From a checkpoint of a small mixture-of-experts model trained on Wikipedia: 12 experts in each of 5 layers, a sigmoid router.
Below are experts of layer 7 (counted from 0) of a mixture-of-experts language model. Rows are named down (a neuron's output weights, with its number) and show model dimensions 192-287. Each number is 128 + 32 x the weight over its row's rms, rounded and kept within 0 to 255.
Before each expert's rows: "comes before" lists some tokens at least twice as common just after its tokens as in all text. This comes from a sample of Wikipedia text that the model never trained on. Tokens count by the router's weight.

# expert 8
comes before: "1", "2", "0", "3", "9", "4"
down5 [112  97 151 159 168 106 151 134 122 108 133  96 104 149  81 158  59 131 124 101 133 141 135  97 126 125 133  77 134 128  97 106 136 114 192 185  69 128 153 142 143 118 137 136 216  82 161 155 121 162 145 125 118 137 132 178 131  83 156  80 122 126 111 156 171 133 113 172  90 167  63 102 148 211  58 129 123 119 106 130 141 125 144 113 136 164  87 124 112 128  83 167 106 137 103  96]
down6 [111  86 147 145 128 164 106 108 160 140 143 156  35 153 116 160 175 128  97 148 168 147 101 128 121 176 128 164  95  99 104 127 103 134 116 177  64 126 119 187 130 135 156  94  94 152 178 180 134 120 118 141 149 121 120  98 108 127 101 116  56 185 120 143  85  96 128 108 100 135  97 149 133 171 115  93 118  90 121 135 113 214  96 148 152 119  75 149  78  85 136 100 132 114 137  46]
down7 [ 68 123 146 149 133 114  97 139 126 131 143 181 155  93 106  88 133 108 143 108  28 129 107 143 133 116  60 109 156  98 132 186 125 149 184 171 152 161 154 161 164 127 106 163 142 145 124  49  81 114 111 129 114 138  95  87 114 134  92 132 145 122  98 151 138 152 149 135  90 119 126 166 135 115 133 174 155 120  70 103 122  82 203  95 164 180 113 166 129  93 103 117 125 128 192 131]
down8 [135 171 139 122 151 117 142 121 175 189 139 137  60  85 112 104 113 130  85 138 159 145 157 108 103 142 133 102 120 214 105 115 148 109  55  91  91 124 137 165 132 140 137 164 133  57  65 106  89 127 113 177 141 149 128 146 116 176  90  97 170 177 187 138 105 113 165  83  85 161 129 114 119  99  54 211 137 103 131 137 143 192  79 158  64 143 155  82 160 190 144 144 198 110 188 103]
down9 [ 95 136 105  80  92 150 166 153  99 155 213 172  87 174 103 140 141 118 115 115 151 141 148 199  73  95 133 163  72 187 134 156 137 108  48 127 141 104 139 165 133 140 112 109 179 175  94 151 118 122  74 157  50 126 133  82 170 142 105 109  71 129 120  72 125 122 135 150 110 151 118 138 116  94 129  73 146  95 174 129 134 112 128 146 146 157  88 115 164 132 105 162  84 146 138 130]
down10 [ 82 111 147 144 144 107 114  96 152 155  86 103 181 107  94 177 142  83  81  57 127 170 162 143 156 143  70 151 106 136 159 152 111 108 104  86 158  53 120 114  58 167 167 112 114 130 127 131 113 158 158 108 122 137 156  52  96 156 149 191 146 108 116 119 158 104 133 138 178 160 188 165 152 157 163 140 109  89 118  81 107 116 130 105 103 123 113 184 127 114 106  59 130 145 137 169]
down11 [121 136 135 119  97 124  71 119  96 143 127 177 103 132 136 115 112 147 134 153 144 132 129 159 228 138 145 120 149 113  92 130 130 133  78  77 102 173 149 109 131 127 116 119 107 106 114 117 100 168 146 124 182 105 124 117 145 141 145 139 125 113 128 132 112 128 166 164  79 112 211 139 120 125 119 107  94 105  89  59 110 135  92 133  75 132 114 104 118 106 152 114 106  84 105 114]
down12 [ 70 143  99 125 153 138 163 115 153 108 105  89 108 105 160 111  95 155  94  81 112  99 140 161 124 129 153 126 131 151 172 147 177 135  92 167 120 119 111  78 189  99 126 113 179 119 129  86 111 121 141 144 138 119 109 115  94 123 120 123  72 143  94  93 172  86 196  84  99 156 106  59 150 114 115  67 141 127 134 149 161 111  98 131  90 139 140  85 200 149 115 105  71 161 116 145]
down13 [ 60 148 144 142 107 129 101 139 133 117 171 129 118  88 151 170 116 192 134  68 157 155 163 141 177 139 218 122 169  72  93 175  93 142 114 114 128  91 150 167  47 108 152 145 162 105  74 115  85 119 111 164 128 160 130  90 172 142 111 140  82 100 212 129 181 150 116 141 140 133 104 132 109 109 123  80 138 102 197 138 131 132 107 105 125 124  79 124 154 126 142 107 123 124 153 125]

# expert 3
comes before: "-", "|", "\n", "s", "==", "The"
down5 [ 97 119 129 100 149 110 115 107 145 135 127 106 113 150 137  72 120 144 149 108 178  82  82 109 113  95  83  92 191 212 107 112 204 114 153  78 131 171 132 115 116 102 136 139 154 102 176  70 189  95 139 117 114 104 119 128 126 100 109 107 179 127 135 121  83 147 133  76 109 144 171 149 189  60  76  76 181 134 157 117 160 147  75 128 119 144 103 152 176 110 111 158 107 127 138  80]
down6 [ 87 108 161 167 129  72 143 127 120 183 159 140  81 123  97 179  97  94 138 130  77 144 127 113 101 106  91 114 134 204 123 138 158  92 126  95 140 108 133 106 151 110 157 119 136 114 127 150  85  64 120 147 144 176 154 119 164 136 115 152 106 179 169 117 123 107 148 110 124 139 137 116  96  58 112 183 146  65 145 111  61  87 122 140 146 133 125 172 140 128 109 151 179  59 147 174]
down7 [ 94 154 109  84 165 126 167 126 137 110 131 158 126 130 140  70 125 142 128 153 121 133 105  97 124 143 175 143 195 151 127 133 103  81 124 192 112 130  93 113  90 182 144 141 143 116 151  96  91  65 136 162 160  98 119 133 177 166  95 120 180  95 103 124 109 110 147 163 100 116 120  65 149  84 163 180 177 121  64 110 132 137  85 138 129 159 132  94 157 147 128 111 126  96 107 131]
down8 [115 133  96 108  88 127 138 113 120  92 103 117 131 142  94 114 146 173 106  90  88 162 124 117 220 144 128 149  87 129 131 163 146 103 110  84 112 112 150 122 151 158 113 124 166 111 176 118  49 118 205 100 153 128 116 127 182 149 150 179 179 131 108 158 155 147 129 136  74  76 123 117 161 190  93 113 132 137 128 113 190 206 174 135 157 147 109 164 164 143 140 124 111  70  82 153]
down9 [152  70 165 130 131  90 121 184 138 115 143 179 191  89 102 127 160 162 134  67 102  83 142 157 143 137  98 146 125 107 162 139 133 103  85 106 148 151 160 123 199 138 187 143 134 129 123  72 114 110  72 142 133 135 177 104 171 163 170  83 202  78  98 169  82 113 141 118 105 125 131 106  77 138 142 167 144 112 111  97  82 104 144 189 187 119 135 157 163 132 143 202 134  93 157 152]
down10 [137 194 191 101 138 119 141 202 204 126  65 135  99 205 154 164 138  78 143 177 132  96 135  42 125 177 117 137 128 182 181 133 105  99 102  83 108 119 104 191 155  94 170 166  82 151 153 132 136  84 116  93 151  73 117 132 159 169 130 128  67 121 174 105 140  56 121 145 107 130 107 121 162 110 118 103 173 125 173 127 151 139  78 173 135 157 203 143 108  80  87 145  99 138 120 114]
down11 [116 163 148 146 110 123  82 151 118 108  73 120 147 133 103 126 136  89 115 157 137 122 140  99 193 159 120 134 120  80 146 101 123 122 121 122 101 170  97 192 151  68  93 107  96 135 147 127 123 108 134  61 115 133 137  83 140 144 177 148 135  87  89 135 115 109 141 100 124 167 111 160 114 140 145 100 176 155 134 118 145 101 168 127 190 116 191 149 160 166 120 178 118 145 152 126]
down12 [130 105 120  86 133 171 119 125 106 122 136 100 130 153 169  86 167  89 154 147 121 144 168  89 189 116 159 155 156 131 121 138 148  67 175 102 183 134 127  76 120 176 116 120 157 128  39 159 158 147 125  99 118 156 102 111 107  69  98 141 113  92  99 130 115 118 119 131 126 104  87 135 138 149  81 114 124 144 101 147 187 155  87 141 106 126 119 173 124 119 149 142 181 113 132 117]
down13 [143 146 123 128 122 127 129 128 156  74 134 158 125 165 171 105 191 131  71 138 170 113 129  95 142 106 131 111  90 112 121 167 171 148 160  66 175 151  99 177  81 148 120 148 117 147  96 163 107 161 113 113 160 100 158 118 115  96 100 173 174 138 137 126 175 143  84  78  99 112 115 144 103 102 112 116 145 116 136 170 165 142 145 175 121 202 101 127  99 140 146 109 169 171  94 151]

# expert 2
comes before: ",", ".", " (", ")", " and", " was"
down3 [182 167 133 121 124  79  65  41 154 146 133 132 131 116 149  96  79  95 102  99  81  91 110 119 129 110 122 104 110 122 111 134 134  60  85 118 148 180 180 103 138  94  80 126 148 110  87 147 103 130 182 156 100 167 174 126 130 157  33 143 167 156 204 121  82 163 120  82 161 115 138  88 106 218 135 102 131 118 145 147 145  92 141 164 163 186 161 149 161 109 124  92  42 123 135 137]
down4 [131 110 120 153 152 174 122 139 116 151 154 127 136 132 168 116 141 111 125 150 115 131 107 142 167  74 146 115 144 134 153  85 133 113 136 158  35  68 185 139 156 148 119 134 106 102 146  90 113 160 152 126 143 187 103 142 130  92 185 111 152  91 105 132 141 152 153 163 136 135 111 109 153 143  58  85 123 156 142 204  69 106 128  97 143 140 104 122 120 120 112 104  88 115 113 144]
down5 [111  80 108 142  62 126 148  99 140 125 192 175  92 157 111 119 172 114 184 144 129 170 129 128 115  57  85  85 157 116 143  94 209 101 106 102 119 150 140 146 138  86  58 148 138 156 161 129 128 138  89 163 111 139  75 143  94 117 131 149 147  85 143 127  87 157 130 153  92 160  94 134 128 174 142 165  98 102 126 142 100 157 118 100 179 132  50 155 191 168 137  94 132 101  98 105]
down6 [136 156 141  51 115  82 145  59 119  74 150 120 182  88 116 159  86 152 116  82 142 125 185  78  56 104 159 113 112 166 150 110  51 145 122 121  75 181 138 145 146 150 198 143 145 111 104 138  98 106  88  96 122 151 125 109  97  74 113 133  84 107 144 140 162 107 162 125 161 146 150  91 114  88 202  84 141  74 169 107 151  81 104 194  94 150 119 144 137 172 160 149  66 141 137 127]
down7 [ 91  96 140 167 139  91 140 150  95 103 161 172  94  84 155 113 144 165 112  82  93 109 156  99 109 159 143 203 108 124 124 121  75  96  72  83 163  97 144 106 134  94  60 160 111 176 131  99 166 150 124 101 140  81 132 140 196 148 179 129 100 102 136 191 122 124 170  91  73 140 112 103 157 137  94 139 141 131  90 170 124 135  71 171 138 131 117 115 141 202 144 138 116  57  64 165]
down8 [130 133 135 129 162 180  98 187 160 153 185 176 102 138 128  70  96  97 106 124 107 100 158 141 116 144  97 128 180 121 169 149 161 172  71  91 153 163 161 126 133  61 150  66 110 221  91 124 107 123 169 138 146 173  93 136 127 160 119  80 145 119 100 144  92 170 168 144 169 158  90 160 120 135 145  75 108  99 153 107 157 121 178 122  78 186  70 144 136  97 194 149 124  92 147 133]
down9 [141 128 159  78 149 138 160 116  91  92 115 118 126  44 179  79 203 173 206 140  94  98  79 128 123 121 178 117  71 175 124 127 147  99 114 125 135 102 120 122 131  65 157 131 152 121 134  99 113 168 189 128 154 145 165 172 181 161 149 160  99 144  64 102 141  97 135 171 154 100  89 136  82 105 157  79  67 153 104 155 113 143 122 124 168 110 133 158  66 129 149 143 153 103 138  86]
down10 [140 133  27 127 105 166 146 111  94 107 123 157 109 163 130 131 117 145 131 149 170 111 242 142 137 125 161  92 184  75 143 169  74  97  96 120 168  86 175  91  98 141 128 107 171 135 184 137 137 180 100 128 148 126 143  95 153 110 128  89 115 120 150  79 144  90 130 175  96 176 143 177  64 138 110 164 174  98 196 121 139 126  93 138  91 100  70 130 107 116 130 123  68 109 117  79]
down11 [132 143 126  95 130 139 140 147  90  89 137 155 127 104 150 102 104 160 104 141  91 119 139 129 162  57 143 105 143  85 128 123 107 133 195 125 102 110 127 114  90 154 130 157 126 197  79 139 106 136 147  67  80 139 110 125 129 156 150  45 213 140  89 192 117 119 129 145 125 152 144 136 111 124 135 143 140  82 124 114 153 157 123 126 151 182  97 127 194  73 148 106 139 166 114 123]

# expert 7
comes before: " ", "\n", " The", " In", " He", " \""
down5 [114 125 137 162 113 141 141  84 138 124 119 157 128 111  95 123 160 160 126 121  42 180 155 161 121 157 177 141 161 152  60  80  53 147 122  90 139 185  97 125  97 129 106 152 152 120 196  81 152 152 117 130 140 109 134 126 124 137  69 180 144 147 169 153 182 147 102 143  82 120 128 143 113 170 155 160 112 141 116 128 119 106 115  95 128 156 122 105 146  54 107 126 128 182 117 165]
down6 [184 128 116 114 173 143  70 125 110 148  98 133  92  89 194 112 144  98  79 120  82 139  83 102  39 102 120  95 170 133 196  67 117 153 118 154 111 152  97 155 166 137 154 109 182 132 113 118  95 154 105  87 114 155 137 134 122 117 136 138  66  94 135  95 129 148 105 161 167 131 123 117 120 146 112 111  68 123 159 146 111 122  93 170 129 108  82 156  77  75 139  46 183 152  92 126]
down7 [134  84 156 153 111 143  90 124 123  81 172 144 174 125 163 139 131  88 114 124 154 136 183 155 136 147 160  92 150  99 130 124 120 118 101 141 134 102 127 128 134 129 151 140 103 151  74  91 138 172 138 185 106 144 118 134 102 155 152 126 116  61  78 106  61 153 140  94 205 118 153 117 150  94 142 101 118 136 128 152  98 115 155 139  31 108 177 147 120 116 123 136 110  94 113 187]
down8 [104 167 150 161 152 107 148  82 106 150 122 108 128 172  89 153 109 126  91 139 142 126  93 144 112 159 138 127 151 194 182 137 142 159 194 115 177 127 129 172  79  77 101 130 126 173  65 162 144  88 161  85 107 118 126  95 164 176 130  71 192 119  87 132 133  95 177  84  97 118 173 102 124 149 202 183 190 105 139 113 133 181  95 162 126 110  87 140 114 119  92 193 179  85 147 112]
down9 [118 135 206 147 134 175 176 142 168 154 166 156 134 134 174 133 114 120 161 141 123 188 147 164 143 106  92 162  87 110 153 144 128  69 186 141 104  90 122 128 132  89 149 161 153 102  97  94 108 120 135 140 176 137 102 189 153 125 123 124 144 105 138 115 177 113 120 147 127 155 130 132  75 118  54 149 155 150 159 131 145 200 156 144 167  96  96 138 177 130 140 121 186 135  86 158]
down10 [109 112  94 139 192  96 166 173 112 126 143  99 146 129 130 101 161 169 126 138  98 106 137 100 106 155  87  92 124 118  37 103 128  78 149 169  91 105  72 168 128  98 105 149 129 168 119 130 117 116 170 149 157 134 155 192 132  88 153  93  89 150 133 157 109 153 142 157 203 109 125  99  85 123 126 150 122 182 147 220 154 139 154 127 155 168 104 140 172 172 134 114 158 113  97  98]
down11 [ 80 159 111 128 134 116 157 127 158  82 149 149  98 102 125 167  71 118 129 186  75 179 129 128  60 160  72  83 119 138 101 147 115 142 108 140 160 127 153  71 161 119  95  82 139 161 115 151 107 185 139 164 143  63 150 111 118 108 118  95 147 141 118 159 100  82  76 171  83 147 112  93 145 110 154  56 143 149  73  97  86 122 149 156 112 122 105 126 129 139 174 102 134 142 122 103]
down12 [126 221 129 143 117  60 156 130 122  92 141  91  97  98  87 147 141 202 109 122 116  86 113 164 176 107 114 157  91 171  88 155 139  98 170  82 129  94 134 150 100 144 148 126 122 122 110 170 130 133 143 143 149 151  69 179 159 116 144 118  88 202  67 139 153 150  52 156 120 148 147 129 110 120  80 108 113 107 116 130 153 138 182 132 113 154 218 143 185 139 137 144 110 168 167 171]
down13 [180 113 121 135 133 113 107 127 134  94 170 130 148  79 121  99  89 106  95 157 112  78 164  87 144 196 122 107 116  78 155  64 113 213 154 125 124 157 152 148  84 178 211 123 114 163 108 115 166 188 114  91  92 137 165 122 148  79 133  32 135  73  71 103 101 162 113 157  96 149 126  95 115 106  96  92 135 137 164 108 156 122 140 112  88 106  91 118 123 134 161  76 159 131 137  83]

# expert 4
comes before: " the", " a", " to", " his", " an", " in"
down3 [139 102  73 120 140 136 119  84 151 113  75 106 167 126  88 108 137 139 141 124  95 127 103 131 137 118 133 146 108 112 166 134 149 144 108 135 169 195  86 173 160 139  82 155 140 146  80 138 180 123 149  94 168  95  92 128 121 124  89 129  68 132 208 109 127 194 120 154 139 134 180 129 149 153 115  91  58 143  53 163  99 128 109 163 105 102 182 129 121 158 133  79 167 150 166  88]
down4 [ 37 159 139 131  94 124 138 164 125 135 101 131 156 112 152  97 186 113 179 120 146 113 138 121 226  81  68  92  90 147 100 138 144 118  80 149 112 108 206 127 107  60 160 144 124 122 135 125 186  80 149 143  97 156 100  80 149  97  61 128 105 127 166  69 126 153 156  89 159  89 135  83 151 164 103 156  84 123 149 117 141 148  69 177  86 138 134 100 144 147 163  83 149 169  80 107]
down5 [166  59 166 122  58  72 109  92 104 175  76 140 159 117 160 161 124 142 126 177 110 124  65 109 187 131 106 128 157 129 103 164 197 116 125 148  83 149 162 139  54 150 120  72 164  92  83 108 176  79  86 137 105 146 150 178 135  62 122 102 124 120 133 128  66 112 111 119 132 102 176 151 172 139 137 133 136 106 103 131  98 122  72 132 153  65 111 144 170 111 111  78 105  95 133 116]
down6 [146 132 184 124 158 126 153 159 115 116  68 147 164 130 134  98 134 144 168 153 167  88  79 191 108 119  79  85 134 137 131  96 144 159 193 146 160 157 160 150 101 126 109 168 116  86 148 136 117 113 191 134  95 146 117 114  70 100 109 133  86 114 128 106  98 177 102 188 139 139  88 208 173  84 108 132 135 164 180 157 136 178 105 134 132 165 145 146 166 110 168 204 128 110 137 110]
down7 [129  68 160 193 118  94 147 153 145 138 133 116 168  86 163 136  86 172 139 133  54 168 114 125 166 145 131 113 127 123 125 150 158 105 133 129 117  75  92 138 141 125  90 103 102 146 137  97 168 106  86 139 118  75 100 110 119 130 160 152 129 128 144  91  81 177  71 153 126  69 176 143 209 121 108  97  72  93 151 224  76 117 113 122 169 155 118 132 120 148  62 131 149 199  67 163]
down8 [148 112 152 123  92 119 115 124  82 106  84 159 104 149  71 152 115 162 126 125 119 139 153 117 117 146 152 117 135 100 118 163 181 158 175 148 144  84 132  86 153 156 121  97 188 147 112 158 158 163 110 141 162 182 145 161 143 119  87 163 175 109 131 121  91 104 128 100 117 188 111 129 138 203 193 163 143 180 161 139 170 107 151  92 162 128 196 152 157 108 137 122  99 124  41 134]
down9 [109 125 145 128 146 161 131 153 167  89 116  79 162 144 128 137 152 165  93 105 108 184 152 150 122 117  93 186 136 103 149 154 138 156  87  96 108 145 132 138 119 137 159  84 166 119 207 121 148 116 177 159  88 147  94 168 154 177 145 171 126 123 159 158 128 121 158 134 108 132 104 159 119 166  81 116 144 123 172 113 103 141 165  92  82 143 119 101 130 144 163 181 191 124  86 105]
down10 [141 106 122 108 157 154 170  92 107 172 114 140 125 127 109 111  99 171 123  75  83 142 123 158  20 172 126  81 135  78 147 133 155 138 123 164 148 106 191 102 149 134 145  66 159 133 119 150 112  99 175  78 141 135  74 110 162 125 159 175  50 152 142 143 129 166 132 144 127 129 136 159 133 106  82 151 141 179 141 135 100  94  77 178 103 109  88 187 152 164 115 156 112 159 108 129]
down11 [ 75 121 110  79 168 118 132 143 133 131 172 135 118  96 175 143 117 141 102 181  85 147 101 179 104 166  92 109 159 148 138 138 159 102  90 125 121 117 117 161  91 131 134 125  85 126 157 102  90  90  78  98 157 115 171 165 125  94 152 155 118  87 102 172 134 126  81 103 100 148 113 140 155  57 129  72  77 180 121 135 156 136 161 147 136 156 188 120 128 139 127 145  86  88 101 154]

# expert 1
comes before: " of", ",", " in", " to", ".", " and"
down3 [149 150 152 140  75 123 116  96 136 129 135  94 103 130  68  89 106 114  89  94 130 122 101 124  63 142 128  83 146 128 102 156 119 116 185 147 129 190 130 125 185 114 118 155 133 170 114 145 124 128 134 131 161 187  58 169 100 145 160 119 157 100 157 156 100 163 130 137 122 151 127 140 162 103 116 173  75 151  83 105 116 171  72  67 170 110 102 134 121 174 107 167  87 126 122 104]
down4 [183 160 164 155 147 183 134 193 103 130 119 136 158 119 137 153  66 161 101 125 169 123 154  99 164 133 164 124 140 167 122 108 133 130 146 111 128 152  84  81 157 127 122 115 131 125 144 128 119 197  62  82  69 124 108 106 170 167 101 121  51 131 148 172 168  81 127 170 151  87 148 122 163  77 164  72 177 183 116  96 130 163 135 138 135 129 124 101 139  76 130  46 145 127  87 138]
down5 [146 141 159 121 168  84 181  66 148 115 116  57 137 133 137 143 141  89  76 175 102 163 152 120  81 164 127 178 113 172 120 110 117 123  52 142  96 150 100 163 112 109 115 160 117 117 115 167  85 154 144 135 139 153 102 140  57 172 198 171 107 108 130 155 112  95 112 174 116 132 111 142 104 154  90  88 151 105 192 113 131 175 142 116 171 127 154  98 140 125 123 176 128 207 138 136]
down6 [154 148 123 111  76  91 102 181  89 141 130 134  67 104 186 173 138 142 117 164  74  91 106 101 173 100 121 132 140  75 138 128  97 117  92 160 175 179 129  53 116 140  80 136 104 155 115 156 155 104 168 184 104  97 121 150 120 106 123 138 152  83  90 140  92 156 125 103  76  94 111 139 116 130 158 149 206 115 148 100 142  79 115  78 127  34 145 155 114 138 160 130 125 113 140 116]
down7 [ 88 116 118 161 167 137 150 173  93 129 162 140 145 139 123 150 165 101 126 112 105  39 160  69  76 172 115 119  79 137 149 122 133  68  71 173 166 162 129 135 117 175 109 159 131 130  63 112 131  93  64 127  88 125 118 173 109 114 121  87 179 191 148 135 120 158 191  95 116 141 122 154  94 133 137 119 134 139  86 148 119 147 163 154 101  45 105 136 110 195 132 180  95 126 156 146]
down8 [160 120  91  83 134 183 190 167 130 174 124 157 107 117 140 180 115 125  90 157 135 131 107 139 135 106 126  87 211 165 133 101 163 101 190 141  80 138 161 140 166 146 101 103 120  89 137 115 154  80 113 151 141  88 120 126 137 102 159  95 156 130 158  58 133 157 127  98  97 139 124  91 174 108  83 156 127 101  78 114 123 181 137 119 147  88 126 108 152  97 147  87  70 189 150 115]
down9 [100 102 143 121  56  97 155 114 134 160 135 133 106 102 102 103 168 187 100 105 177 158 167 137 115 132 161 131  97 212  88 115 123  87 175 155 161 114  96 133  27 141 114 127 107 111 117  82 124 141  73 139  77 157 141 150 100 149 117 147 101 144 117 142 154 152 101 153 105 115 101  69 146 206 147 143 166 127 125 145 112 105  93 191 145 152  96 128 140 173 137  91  80 114  88 147]
down10 [ 49 119  52 108 103 148 126  90 116 123 172 113 138 147 127 131  73 162  95 141 142 173 119 149  53 140 163 147 169 105  89  90 107 117 139 128  98 147 114 149 128 116 166 157 151 133 156  90 164 175 130  96 102 203  91 140 117 173 147 121 143 174 129 130  76 158 123  95 164  70 134 128 124 151 121 116 149 102 161  81 158 163 131  96 122 160  80 120 147 163 134 106 135 135  49 109]
down11 [ 94 179 111 156 171 114 139 138 106 159 170 161 130 160 143 124 172 103 136 170 121 120 106 109  21 107 127 106 142 126  92 104  91 146 101  89  64 161  99 115  73  82 173  60 172 109 162 123 138 170 147 117 190 156 112 105  89 161 138  94 114 126 142 176 127 149  76 138 139 156 128 104 107 164 155 162 212  94 149 157 102 109 134 123  69  97 134 131 134 119 138 149 149 102 121  91]

# expert 10
comes before: " |", "0", ".", "9", "–", "5"
down5 [ 89 140  72 182 201  87 120  87 122  91 136 137 134 161 166 155  68 144 143 153 123 123 125 148  80 126  82 141 130 117 109 144 118 142 125 116 125 104 160 102 137 133  96  93 171  84 178 138  45 177 146 152  99 118 110 115 156 152 158 122  97 118  86  95 152 152  74 144 107 102 122 129  96  99 178 142  97 102 124 128 141 115 155 200 131 122 143 130 121 141 201 146 137 194 117 147]
down6 [172 148 167 227 123 148 130  93 119  78 132 137 104 128 158 123 136 139 105 108 131 107 108 128  80 100 169 133 139 154 158 134  99 162 140 137 105 208  83 144 117 149 102  98 117 123 113  79 105 127 136 133 117 148  98 111 100  94 147 157 115 120 114 122 208 183  88 121 124 184 115 177 133 161 105 104 137 150 100 144 142  76 148 146  80 168 109 143  68 105 169  81 137 150 143 146]
down7 [ 94  99 205 122 141 135 121  81 117 104 126 135 119 149 104 158 154 131 143 139 154 162 182 170  36 103 170 133 130 111 106  96 100 110  95 101 126  96 122 109  74 125 148  81 149  94 114 166 128 106 150 118 161  88 171 142 144 135  90 142 143 139 133 115 151 148 156 139  77 150  93 109 151  73 143 132 137 198  50 112 130  27  85 123 155  85 143 117 115  84 126 101 117 118  87 113]
down8 [109 117 127  74  60 102 138 155 143 108  84 138 140 128 182 165 154 131 127 105 116  82 139  80 165 136  47 133 158 194  94  86 145 141 141 129 144 118  70  82 151 156 138 131 166 143 115 155 169 168 131 125 184 106  96 122  97 134 192  91  95 117 135 114 130 106 127 199 132 178 134 119  93 140 118 123 176 104 129  78  83  85 133 117 120 147 119 155  63  81 157  76  84 103 100 152]
down9 [157  82 150 120  97 136  87 137  78  92 149 153 133 126 115 113 124 131 135 122 149 120  70 125 194 105 118 120  80 142 152 173 104  83 117  75 160 146 127 169 120 164 122 125  89 153 111 108 111 110  54  77 124 109 164 128 146 184 117 139  93  71  98 199 142 139 134  95 119 104 172 122 155 160 167 166 162 144  87 123  94 130  74 130 143  76 161 113 122 124  93 159 161 164 145  99]
down10 [173 144 140 127 117 135 170 121 102 116 138 165 161  48 155 109 131 140  66 145  88 166 111  94 132 165 135 141 142 142 133 146 183 179 147 183 138  77 152 135 104  96 133 110 123  93 138 164  94 144 135 148 110 121 148 148 191 101 148 100 118 135 176  88 146 153 149 139 117 148 148 113 155  60 144 116 152 110 174 126 158 129  55  78 128 150 119  90 103 138 122 140 143  74 137 111]
down11 [123  98  86 116  92 159 132 129 142 129 111  78 194 133  91  96 110 154  66 161 130 152 102 116 169 130 157 135 104 144 160 102 149 116  88 130 163 116 187 102 161 139 121 141 121 121 123 137  97 104 123 116 168 157 118 115 169 100  85 112 114 129 182 131  93 151 172 132 111  80 126 151 215 153 121 132  62  54 185 153 198  77 120 181 176 105 154 141 111 134 124 169 123 142 182 188]
down12 [126 179 152 159 131 108 155 137 119 118  99 102 150 153  82 128 101 178  96 221  53 114 157  73 143  84 204 121 100 152 106 143 107  96 101 170 123 176 136  96 134 148 107 124  96 147  99 138 126  99 107  85 168 189 154 141 160 134 106  97  81  75 155 131 101 179 137 133 179 153 164 100 155 147 152 143 129 153 141 131 135  92  94  95 130 138 106 114 157 159 125 141 131 167  88 165]
down13 [139 118 107 177 136 101  66 122 154 116 163 155 150 169 173 109 107 178 170 103 169 198 174  58 157 151  87 115 192 128 158 123 111  82 154 114  89 141 123 161 202 117 103 107 160  82 137 112 106 122 117 192  90 174 125 121  91 146 105 102 138 144 123 166  91  90 133 118 180 126 109 166 104  77 150 125 117 108 205 124 123 179 115 121 170 112 116 123 143 153 150 161  70 150  86 205]